From a checkpoint of a small mixture-of-experts model trained on Wikipedia.
Size: width 256, vocabulary 17327, 23M parameters.
Experts: 8 experts in each of 8 layers, 224 SwiGLU neurons an expert, 2 picks a token, a sigmoid router, a shared expert of 256 neurons.
Training: a variant of SOAP for the experts, 726M tokens, 11081 steps.
Below are experts of layer 2 (counted from 0) of a mixture-of-experts language model. Rows are named router (the router's row for the expert), gate (a neuron's input weights, with its number), up (a neuron's input weights, with its number) and show model dimensions 0-255. Each number is 128 + 32 x the weight over its row's rms, rounded and kept within 0 to 255. Numbers have three digits each.
Before each expert's rows: a language model's description of what the expert responds to; "mostly gets" lists some tokens that are sent to it at least half of the time. This comes from a sample of Wikipedia text that the model never trained on.

# expert 0
Description: Punctuation and separator tokens between list items, table cells or clauses, such as commas, semicolons, pipes, hyphens, dashes and "and".
mostly gets: ",", "-", ":", " |", ";", "|"
router:132098144149160148154106116134117113119126161099140135153176090083170113108155124122163113165107131118121084105105156099145152184163172072118128121147129109124087140106156194085143170137137109156167120101083133128135128213120177142178188076157124089114144183193121147126131132123133132157176142039091108120163093164063176108050161153118129096127094149077099137140112136121106113101141127096128109089119157120089111116141129128163126095146087177159085164116073146091089095141045149069123135132113086189167107139100094165141083068151131089140119122158106141115134077100160102149134108145115181126078126129122124103150126151105146161095199096074077105099146143131112138180153122169160079137130127119153120101157091143097130115129174132181084213158156145149192000123111155
gate0:171052106121140089081141132143192120155106180100135203150121091101093191155130111083110095190113051152182178122109104165123160127162099053130131154190108167158142105111160150146107117170121105142188130111125195101133115113094078123145119122136152162106137077121154068132094069093180187083106157148115113151119122066122149093155132138142115213092083167156142116114090126139148115112130143085133125127172149078106122134145135101149160121126121159167108137132156191136164106161065118118078171129097167127120102133101104141131118103120130144121141121137119122098152135104120135094059145125142146119149107189163121112072141122144115191090147157165083186164074127145137204127075110220073109150163157165127110092139135126105124141090142150123132102187195073150133132082084174
up0:131228120108049133189103134129063165102163146116117127133160169212132116125092170161154141094068177108082108120107173112166108108096176122143147172110173109195134121155065077137169148113155182172095077178120070131077144188110190124120141145182119119145146129188134162058160156122127155171166097133106133099114114165140090145066104165123122096140137078110139095132130094096060109135094117123107104107081078198179124116090120167118106105174153096088141105101127076149132166140184162097130152082156098116152167123138138124154118145113078105116083154132114127122089179126146128123165085085126106144096150088082142138139148135112174120176106118096136122121107128116103081129150165088126097104059104070148127194119121124184126098164119132139136139065115159131105094160137166
gate1:126085101160169199135118123101137150095136096121113171144136106183192135078163136071151147117090138073068093105166084107196173107101176134094115176108133157128124097126117144140176111074152143099150109130118135096110115120103105095122136088139110181199068123127110115163145115141088122127192193128119114178196088082136140144135189111137161063136194095160105166150169082124099193099137146141097121224126122139190146136140154079136136151133116057120151125123154150148076131130158165152087089126137111101129152103118127068108154117118175122111095146164137121081084103190136101112152129136110174135113120081176105193164161072086104199178129090093173143154122121143145166108124159115106114047136125127147135143200183116106114123116118076166132136078149131100135119161151125
up1:076142162109133146089135089096157080053117114100109093125039139151100131099154143109098132178148122141141176131139100109162088095145106161134213078166138159065131121106146143096152103146226172095151094144124103089098131102139094126094174112093047092147138071095175105122145096110142117149135132109110137139136133137154176165193131145166125119132101127186096116161085148117178154088186101112141099119160099138159125110083107159164111113075109122114150127154154188098162148077115113176098126098115183011119137133134117116115177106171155129118100169092145157238150162176129164142130154123076113117144099189082111095147136169176160116155136137148141133114123124128122115198137063125101154142163087187140064108109142106123105106116112151109148105063153136143111119131113153

# expert 5
Description: Closing pieces of nouns and words, such as -ers, -ation, -ing, and head nouns like film, University, election, mission.
mostly gets: " University", " League", "ers", " film", "age", " series"
router:099142150112177099104095120137139168152139097087158122179126119122179095117210125062090147139110130089136123127181148185076109089068153056159130122158190094116105136088121152116123154094117133141132070083091162134132098134112177092114147116167141110124175130108101201057109085110111135080178155123133158098125130063086154168091148129124091103125096181107120187136099158140091169096140109121125133111175115153083110118087149203073145103134112079163155148124126123083103158134099188082086108113076126137159076123153126103147089213167131135082109094112129184139097142120117086170139138081142174141110102172064159106125112132076126145080201142098123102133140173101133120138133084191116160093118110121149116195124140169146135152044122167149163080132151175097137154111129100
gate0:176161191161071114125148071166126167096130138129065164114111168142139129124161095093138124101152188156127158104123144167159081085095121120126091178083175083180115133119117171166084129152178076123129139112129090129172167111173203139175139107146109146047146136106124206078119155125142106138173112125073160082097141112167129180101125166154031139139115134147132114152149138150108133137131100112084066081084198124069093117106127135148078128144154165196104081155150127160114089123150152117144144163129071181101153102122110103098121144169141107092103144075145115161175123094144148126186098147193125139190125145097136120097122119167091074148133118168132063172085140100110177080111102138119126168145098047134125113098161133146179136155145057100119121134113132126158142167142155
up0:099174122130119159163139112142110106167160099104151138091118125138132079171144173125138159120155085102119071154068146099123088190101164114148176122122140105096116117114121136104165096125136174144097163116143194138116155106020047069143113190085164196163115111108164086098116081144123148137142137103089208187094122105157102079122141073165144079109111141080147139114132104142137116132137142169136122134101142138168150050111109169129141091042127169121099109100118119105166156140162089138081101069077103164126111127102221152153160129138111124120166088140140122180113107149142116110204087098125130149110171159154063142170068060145119101103146075114124174125200122135124132092155099139165145080104192172126110094151128164111128114096131158127149131121152093132110119111196112
gate1:111120145121120090154117150126083106138162132154114070134074130168098148179162118140108159106101107151120144120114103085082161140147182125123086161197153116135108133121123167148086086187090101111094193104131074109106136141163157134099173093150184134087102164140135128165118130124134154166132109115179045116120134130159137116108108220136130111094144092117117082136124130147153144165083186125113133136065082167160135104117142138099104164123133179130071177054152139159103135124211117158149089073187144161155106087137127160108137143121134137175153187161102130130097064129195162163091105111117117128037114147133123179126119143133104122088132127103137190156131183125127163118142100093137167136125130173077181121091192187175180108085185140171118146105198120087133143161154204
up1:120149085066130152152093105109112133111103077124102143155094168121155141152108153106120236141102099095174103155088218125168121123121113139146092071140126120106139119163117175089162166131151134072123111085082181116153106142151172091146150131124135169158146162124151149134135127120147106101116115104125161176102141160156152141116125195148125137135172157081143071103129115121117166165079093149127124142076149133139110063057130103090149115157121031124121119150137102123076139112086159160187109143123112083117095151126093119093112132102153118167094165043139191163080136115122148117124110122168173161107098181072155117183100138129145187134150150085174106106180135063118169130169054073126091113138108138158124161126163135129156104050091155110068208135112117079133108159173173

# expert 1
Description: Single digits and number pieces inside dates, scores and table figures, plus sentence or abbreviation periods, e.g. 10th, 2002, Ph.D.
mostly gets: ".", "4", "3", "2", "0", "1"
router:111087170137153107107156111183145136085176173108128116112167136099147137100087094131155097169109163105207160178102139175160146116073164157135100139125093076133110117116116070142171131128162086105131113061125106121070136178168158163165118118141070053148072138086121127097108149151109128104155104123100107140102112094128108192103077111132168122112080213109143114137097174131120071139157109117097139165144140126112112060103132135131133121154152155117133135079121122060086163112060141205104158127142111080162125143160102076160074161133100159125126117177127123129129147211090092135113159150165191104132115108143203098141145085137183138086168066106137168168176129107135134166202144122168125163136110143128177120169047163120117162125159163126130146116166069097133076105129155
gate0:130136064093079070123119111091124106123148149145168127143109125178117123126138113158165146174125096129075106029126117118146204194062140074152108135150108133091172068179150100098156155132148154125107096038142141121151133139102128098138058112134167103121073175180131141087127119147163142112106173104133118134160150112145102172115137125152115155107132087117128146107162081110137151191136038164112119095094114115068107064123162145127113084103110108142112143102104141065184144182156124125125119165117158168149068074144145091089232122124102157153115106140120094116085125109126104131178110098115207161152114077116144181152105122169163126174124116120117165125143144141161094162230192117120106117148143123154132134127073090089144112120113095123118175146135128137188129094174161
up0:103174155093123119137151157127143075125132127070137117136093181136121112140122087155156122097115177131141129141156165092217169156073116103151087067144089111099169148138165195126161169112124081130073109115150111162147158072100132086138107128184125134128206135150107173091140137144073155139136144127132135112153196060184096141131112029122105137138156073109107091104112128062092130202115102078092141174089164126083103148077158157110169098120115106112088122110088130145191120149131072162152129158088113101150114192112107116102103147120113118141125155099122156132148127074100067092173153145163138182128127101167114212118086153075077127139116133172134130030098165119113118142172169110142132097090112150120155143108059152126137128142154166123098087110110149099180094152136158
gate1:133076131138134115152116141153124135195151105018107146155125111142165147191144146136099158107097137128134131099147151130096096144132107188127157110119173149141159123150167133137170150139166111114106159118179164193120179116117122135169133143173130147140135180155123130159126077081062193117148147110126140114085067136095097139101151092082163101129128163139112121105071114092105138119067107126154076131111076162121121091158149130127110167120148154125159122117152083170169139078085203108120136086071072164136145162121096163049087093120180112129103161182090120155153083060086089126114117116156097180157166110115139144148097055089067113110128144178154161187124097159144115112170111123201163149126128140132108088124118140084121139084114144088043069093105146153055148181142166
up1:103092114184061087142132132169205115116109179109164181102146151143132214071093138070066175134086119087167144125183103136133116079141112144139111078121045162141084147179086108185153132126113191134158083203152168100101177147150159152104127118132090139147150162109140122137148145199128086139128133166115122119117116118116124176114090078111135095082137110134175109086143090190086134085171148126182208091109128141173132121185153141120113164125159131146127127176066126130157051129119123128159147128087121130066116171165099143126162091114148136165164118136089135058116083094121079153075103137123101155092148144147149181137130128068150133068143154169175069139155119119114079092079138129126164083114120144178157115115096146137168141133114078151126123099119112160139095131146145

# expert 4
Description: Determiners such as the, a, his and their, and words opening noun phrases or infobox field labels, like Original, Other, New.
mostly gets: " the", " The", "'s", " his", "The", "th"
router:113155123156123071121081163148091137120107084108155131139140133106150128082158099174135087080109152144125130148136112147132137168093138105120161093119134113093095206134076192177140181121137167101156119208122141172141087135140128132112130114121138112147197153135107160148142099140143094116104158123115111116142113137090160201074131138183141069114127130062106116179096098109170136076081076115148202092087094120143068103139163166127105103184178149105094134111136110104114224142118112136162113089053145227136115132074107086158117138167089104156048132137108151111118077129125155098161146106077146148101121208124179097090144121137132141124111112082163129128129181120122106092060098161129112072109124154164207096109162173170118180120145130090148164126149115113137104065137101
gate0:125138092140142138139183158159126075145084110173157135113142136180127073121149117177103103071170159089156147071104071136181189148088128081160084115148109124151162094131077177100171081101137156083120144158111141116084142134144127147139111087112140148140128150136059150108059096137108121089078132076128096101156111129134133185155129170087146174133154101126134108163116087130148138093091083126065106091113115156139129146132148122126147150112130193176197133118160112159122113174132130130148109108070091167141146093139172146113148146226174114115115136096130144148178132099125085138185126053126161150127124132110127164136137142128072154127119160157124167122139107092122116135110088150136080095075108207025163124186184190138152167076126163078118186091134077147186123124086081
up0:170059111133124071167096083091102128108163156137108194089132112137116116113163061072151160098108117026112167124117103062119124085147165176154113122136102121113144166111074138165226110131169156113142150134148074143110176138188127117145118086138119184083104165096094108141162102118139101121131096118111096197156106137109071146165141157120101226085158147112210161141108104133135184151126118114142093089131090108140123112109105086130105128120059193160082079138103167124155092149152081112091094110128129136172133123138145168124161120167097076132097082154158143143119091122140147094206172099133166155172085103120137143232154113086096162120133162131105121133131185160133137186092086092158109130131122108131093149131113151080131101116144124128130179119082129141148113138143162
gate1:088137117119142164180119072135120117130100134103140117180101123116132155191155070166094102134120142134071138109129127172214122165067178128084131070175125186130119118136140143137155142122106155149131182166096132152223072141147147166147160163105144206176156148137086130193122129078156106104124150196127110128183089070137103166124104175181121120139128157145124066153129129124109122077132140168147102067037123145119139085156119095119145168141145127112168126161161121141111133174097132115109219156124092148119086068095082071124134116144110092164121155125117161101087118157103149108158175144103101123053127122132146115152110144143107153119102174091089104143137145149171173136098140138107120138143105164087173086138225123153139133118154117158123183131171201091099168096090157
up1:204120102174230147127120130112108112105189157119153130140137114097179137195105153139139150132152156075152101146112116098109158095193080144176165104130125081100143057149134126074144140120096106129147161101162100116119172154144172155152114110106083169111122132087106140136107121208198185157177151129143124092136101120133124171134129129161161143127118103093157178178117113114130154133137173104087078162087154129109099131172117096139120218084130145170177170111149154136136088115118113094139128095182148145151068138140185109171150115191146108169120056133085096128122120077132172103152069131180128172151150127090141130112105152163161162138149100077153185065121129131163087140118090115058154131152154143122143158171149085116149106161161097105127128175130142082049127051119090

# expert 2
Description: Spaces, line breaks, row-ending pipes, opening parentheses, quote marks and == heading markers that begin table rows, lists or sections.
mostly gets: " ", " (", "\n", ")", " |\n", ".\n\n"
router:095056138095135114129128125192142165138176115144134133176198109107129078045082135196167137165119137101133135135144103176092197053110152138139091092176112092132123152085121082134148154105145134065143104179118161103137101100092122148112127126143156091111204114120103119141119097113145178129112133123067143099095161151106143132089183173129089139135061184104081115145131116124213075134126112090145120168075141146092112108128158196099085073131111189153111112134083116096094096146103189179137167152114054154168101105136116151160096171125149075106083139111089134108150082175122157108089165088118182093142179113113149092111096121175195171115159120118097127152099149094121182148162100125097085155176119174114126141120168132119134151161118152174130182129112099133143089123166129
gate0:089115143104090135139139094120161084108089165133110062157168140107144133117151147105157150184170192156034142137126143154081119115081151102073101165138151168144122152080149117106121163129183149049144070102123124172138077098100159119041121131138123124123125158109116133099170121210080105139140166161191098177163148170079101104100096115115148127117191101104124144121107130151125163171102074077120156167134145134118139095077150108083090195131112166131140166163107137102119115150125096144131153114072082098101125121124113185220108118140130080117068108107137130119128135170106117099141142096108126068120142146173118124135066145125152121231112127198143127167129159160114127140167091094108104169184108152063164133111129182111153130134130131090095136087091115155141144121178205
up0:183073123125130100175127118119198102164143177142145110134076090119057093149102090128100128161128193153099129113128152173122136085072166140102112144149173123113146099116151181103148109142066138111151128142087132155189132124055150157141122125169110105129147060113121158128066181154095113130144124071087115108069085171115165104115113086138123160148112130145177145103144086150161088079095095104116162102108091059119147142121121132083112143090067094203175143114124140107145108147121110094173184119135125059191168062099085106121150201103105120088174146141112128087143151111120135124111101148167121108161161100148133145163149102155139114149149060141111123156130133151115119153098179170079122147060114122111116158115107149179137138102139203134058052106190096114193156127155177
gate1:104128134116118162129140087188124127067170082097157082119123159125162089131092101171155159126088083163104160133132124154164085131111092079084142110036114155153167172133090120134092165001181141111135146108095097149153144166131158112160135166156166144128129174089111124058126146132107108032145130120116096115132099103100068106189134173102126137125148121095096069139179081130171181092158131130182161168148148111133144099169121109149136067150119158090124183112129107144143142059166159108141123166135122112090123138101159131118100125139116086173123139154136077146123124123141130180168173139155103158167105140086193158160105134132128129181143099155205118129103145128125146211158113082122055129146137163095159141185136147080179102113093124133116149080165122080159089105145166
up1:092125137092161127125156079121153165107145089088102116176127097161165134144158070158114102135149080161147168176188098159164150064131083134107110125053130138182156169141125122098085103135140111098137137109067111202125209130138182074097143152106134129124120146071085093079138155114118118086146129112091133085102104082094119079119172179137109139103110134106113113112174108141137126111149086124107197139154153131104131074135123113115155104160124109125114203159109142126113150112124140109150102135141039127096134105093118135150085150116168113179187075158152099173128106123111088170163112185199130195128072167161134151159112152169138071181125097144102110188084113126137131165098156115111088150156119142096133100213117091071169097169105131150191114047124132101169168140150170

# expert 6
Description: Short letter pieces inside proper names and rare words, often after an initial capital, e.g. V-os-ges, P-av-el, nec-rol-ogy.
mostly gets: "an", "i", "ar", "e", "u", "on"
router:071092178092221116097111110187055149046081124091192182096142141152153120108128123163154102157078146128157154150143119145095130124140138140182138105162099114104122182145144097183187172163088131153120119141100110144141145129137157117093118137210077100070124173137131129131125152143145161047125151116055059094155070072143146190150098161186190078118117174153121171133140130073138141112152076064169118163110080105138120109136112122144123114117143153115058116181109091102070144134143153145073147148094073131139134178144089088127122133145117114109153156136118149107149111168118143199112096098131133068126080120107130099073113132129106148131136148112154100107166125124076125138104111142130072152088096146124100118162126167182151118098192134129132188130190100111108098099133118
gate0:139159091192095098214108138177141137085123138137150171134110162143122195123161165120153139147078125137126174181117121126137165055120137076132143086165116117124094106070120131092155101120163202132121112136113135060150151119100091115128066126156112138159135118179164029106157137089112143148186043162148151194164129105175176136112123158118164142122158090090114139108095066141106107102160056121114123155141166188135115099118088154095148123082111129161100159124125159120110108160127187081109086084171136061109066180111166068149158148154129097155141084143114077156198156124079154092100134122108135122171141124110121139099089117151110124141133077117091044131135151119134092129119146133119117147127102111146149101151148127044197084171105103157099133154131089119142147110074133
up0:117093122133151159098128103107114090171121129074125181120139104118122024126118112096134119144146161108080089138156146124097164154135045183145156136070162122142155135167163127129113093137069086080150108142128130178065130104128152081080152099065083132103130199115070206155117133146122115114133166098126092094071091183165061089209160127106084142136094165169136120160160162153151165137091181156158167062128139073120139132083196156118098134146119202129141130109118084082129163120097067167149117165100127166124159120139107193138072080133137130120142135114181123109084105099172149198148121113109110139126115131142152218181144175148156142093124172146157130157130139103136145143106091143134110167146166144111106125130090112145108182097172111145146081114120171116146106140166106
gate1:125160121096105122159112130120127117153144163156128151173101118163047137157136095123132142155111143165170092175159039166079161056108119136177153121132118122139130136207144101074147126141210148093113079173147122137090113176142093178136183165138141103098122184119186084109140142032082098154138147141082092112108171124117083108100108184132168117148112092111188145143141146122110194170124084099141136164162083150102108130089160146102124164150130147105081186097161132155150132108185145114082150060134132127127158112065061125183146108187163108129138121111087135105123108137097127147070105153121101096088079180132139086061138168127134172167147117067121122157162135103130123180106152119162091197140099114110143101094134080166150122173153126146131109111068142178145126129080136
up1:097177104135103122127158184033089119146128154099144080152156101109057159161138147156064096148102131052102152106113173152095126105105072061121150099064119111137146110124112069140094085076122094095110105136180158107088154105166182135133094130083162167091153151142130052142142101120113143201140171084149162104153160116166127138145150181076152157110110183150111167153095139146147130105134126079094169142227128171113109108147097181124103146082168156047152141115125125130127119085115112136170131076140195084156145102106149092153143128126102116160111208164125087127119094122133093111124105183122133093163099106123128114124158076125152141132096181159090151194132124135142158197134111150165108140104105136169163156168116124116100089160145124041174152096101144115119110122121110

# expert 3
Description: Year-opening pieces like 200, 201 and 199 in dates and seasons, and single capital letters starting names in tables and lists.
mostly gets: "200", "201", "202", "198", " P", " V"
router:056070145104166085142108133199042127162165126110137172117188112095170117163080110121128127136139174142167134118186050131110176138100156199113124160132094110111115127100070148082138114118120049115116129153092111147140151149089130113127150074121110079136121129112116133064129046116112145126168120108106136142167142111093160147120103099128148109163147117139103122087128158175138135122138129113153141143103120096132133105112105172156143109145150229134150165146093100103118146184134161159117139132155108173193124133114123155151096123150098043123128206137106093107111109154141068154140175143128117111141152142158173107120099111111121113139143086120073148200174108114133152148150121071072078167149204070192146044064100145047119144117178147121167160135161116113145126083134158
gate0:176154084134137126130081143147119144124111154192130143086117131144105132116128081150130172173132153185131139112058169107157182123124107144152052180124109146106120105126102176149136117149128085099121112153102155150154154121157161064170081168137057160107162168043112174072135141132106118142178073128142151115090101148074143099139124116104159094092126150129120106120102084168125142127149099142048112180092071138178118183169107140118126101078097100123130131153144182170053151144146180144123079156215174143144160103108142146165087113140114144135098131119173152201102112143162081159181114131098140083142119134130124152075163112126150107061105090088073114074091122187166130116125102086094127108115113117161115130129148197135117149101167156077152117091081138134194152134073188
up0:071138106121118135093133193128111142102165145100106177105109123189205148149131152103139127146133097092165121119088065125144098091166154156079119133107224137065093060173113157117148168086111116157115119111090154121070122143132120168137133136103157150134186191198134139062124136122118138035107095113142137072117142139141116137133045145083094171139143093121169116070118128108111137107150115135130115106134125114115169062100174150151062132125109185191167171128111112128120099183105126144168113142145153159169123101141130136082142112143170112116127147140116100108153122174150107049172091130131115143068097127105102123120149141174111062169142199111128154176139151067120121167121131169152067096178147086068136141143122136153152094143104082136124154184148146134047171159088107
gate1:104103149132152160178104139139085140184130098113170074111136096107099163127106132153145098113108087104118090092079097135097175110169127109192072157136115123071148096187235135103123123118158137127140108176115159084146123135115151162121162228119151110094171119190106115070135115146086112105106034085118150149136148120130114139077172135164187097107176132136143127156137108132128119133064134124064129164128080122159158118168132098086076170143169129113136134161145152127196220123146134112112107078110136152130178141095145151134170157099077162116098169188139087108108114108138143112137138152103119105112127130120095058152154075105136056149156120134086157147102142124140143126114124171121174098122121093193165085073107131107112189091158096122151148087104126152074091207086101
up1:109029126106164147139110182099148073144089166056097103112140140097102126130085123127139163129097108091118110121135127102102105077156152095206051036160098175173180103152168143138120142100098147120141159173139167157137048119126089155115111116147101129113098098100118145162128118119140102126111100170114129125102131064153126132184151148112128124157122068128160107169167105158082118174131050156131190127107152152158115131065050102081101130065124113094135124086131097118181163105110163106090176077123153149081117187150165122132162178143162178141135123129133107107166120157122116152098116141122172151144091093149133071175112059128147134100172078133126165100104098132078157156109134164135129110068082094201094118110094157104173173124176144079125096143131107150082149149142118

# expert 7
Description: Function words in running prose, such as of, in, to, during, was and is, often followed by an article.
mostly gets: " in", " to", " was", " of", " with", " on"
router:174127132169159114109095143143143123124137086094130169100124068116141073098212110096135092099137110075178147162135119165140178131103163143181111113165105090150145144108137177113102143123089053124134101136100122145100121124131216135092104098173154124127099099128124104094075136057092150088192111129175119142104137135114140140066106095112152061121111113101060181102128094117132136112080141134108168120126120160118173036127152072083120092164108130108141149168083151085104138182132123142126140133180141149125139137142116086205108136161077124045061154096082145103136154132101088111096123077137143115111148133108130096108117114140141108110153170084156150210105157151158141106106136195130116080210155104150128116056073176147185174143156154185148110128145092128164112102160119
gate0:114101150147187168098078039145153069108141143133129150142085076133097146133131053119159119156107080101212176135147148104144086098105074084105107112125117186088136147092214165172098158112124099122126226107110164110178064119104154170101095162145091184130126159175141131126171153138149117178056157145176106165132111181141114129108149107097095136070190159146108145140180171099149186083052137107101139066153131103096079117136113142097131122146112174100206138160197081086127122115096070077135106122104136084143157144089110136103116134125136138143188087106097143178130130136120112127145133150085146135139137142132120109140110130143131152148083163104137086098158151142147142132115116146118090128120210139187139114126117184135118150104147083141095118119113101121106079113097077
up0:125168128102134133104138147093135066170104134110142098121159179110117084181151174156112145137143117175084166161148124102145144153172201144114032079119220097143128142147122160157097169122124165150139093079125103080183136162125148105136130079133111173143139103111152168164186124111069102114149092194068137109101083079150156091172166154173141101155102075108142145174181105117115122133162133097089163104134140180161216087141140115105119183143145126156142090081135126113122116103171099164060187198164125161090117109096094123144110138150137131152161152132127163099061078061112082081121156087218156126149125089093092115170154208075138141160134141088118160153146108181152138126113141121126095112106098105129131161140099127141106120122173158124166096116149120129134138147174133
gate1:095052102139089147114139135097209178108104176182120145052126164100095120129115103186111136144158119160066148135160142152159146177174068173164140173124162133116130096139140127120191100092189144146130079134123128127169078159125171124176135170132137195088138100136160080060120139194122144133157139206149160159125119108099138124148111179128148164133090129138142097123082161170117111156152101179089122103150123140157089110137152132163125139141113151148072171086159148133112126133062171128060157121114110116161074065114155167137130067147150140124124136123151150088137095119147151129223125125134141141159132114118157135173128112120155156090154158110111087165084145111097116166109190132154100179078067164135154094063172153134154074135070132116186189120204146157128154119109122
up1:088179167158000129180162062120065092115148165130138115155100165157143155109177100195160136148138115113198132147100125154142092147163039124069149099109146138126131115152112169110103100122102052095207110142108165150160150116113121140081082185122185069161114048164141142189167088161167124088089118079068134142132142135102146128143093134105091154131129155137104145173111155119162085112129118162120190153137063133142126069109093134162111129167104084118171157167106110161131093116131137117124136115164132113177096151087176095082085118112099114113128099122153117165156126096113157114139130133149151056097131165124142090121081154128126178113079094149158097161135132079142152123167105117143151115137117156123143190145144091130156128075118148169163132193082146138130149156161098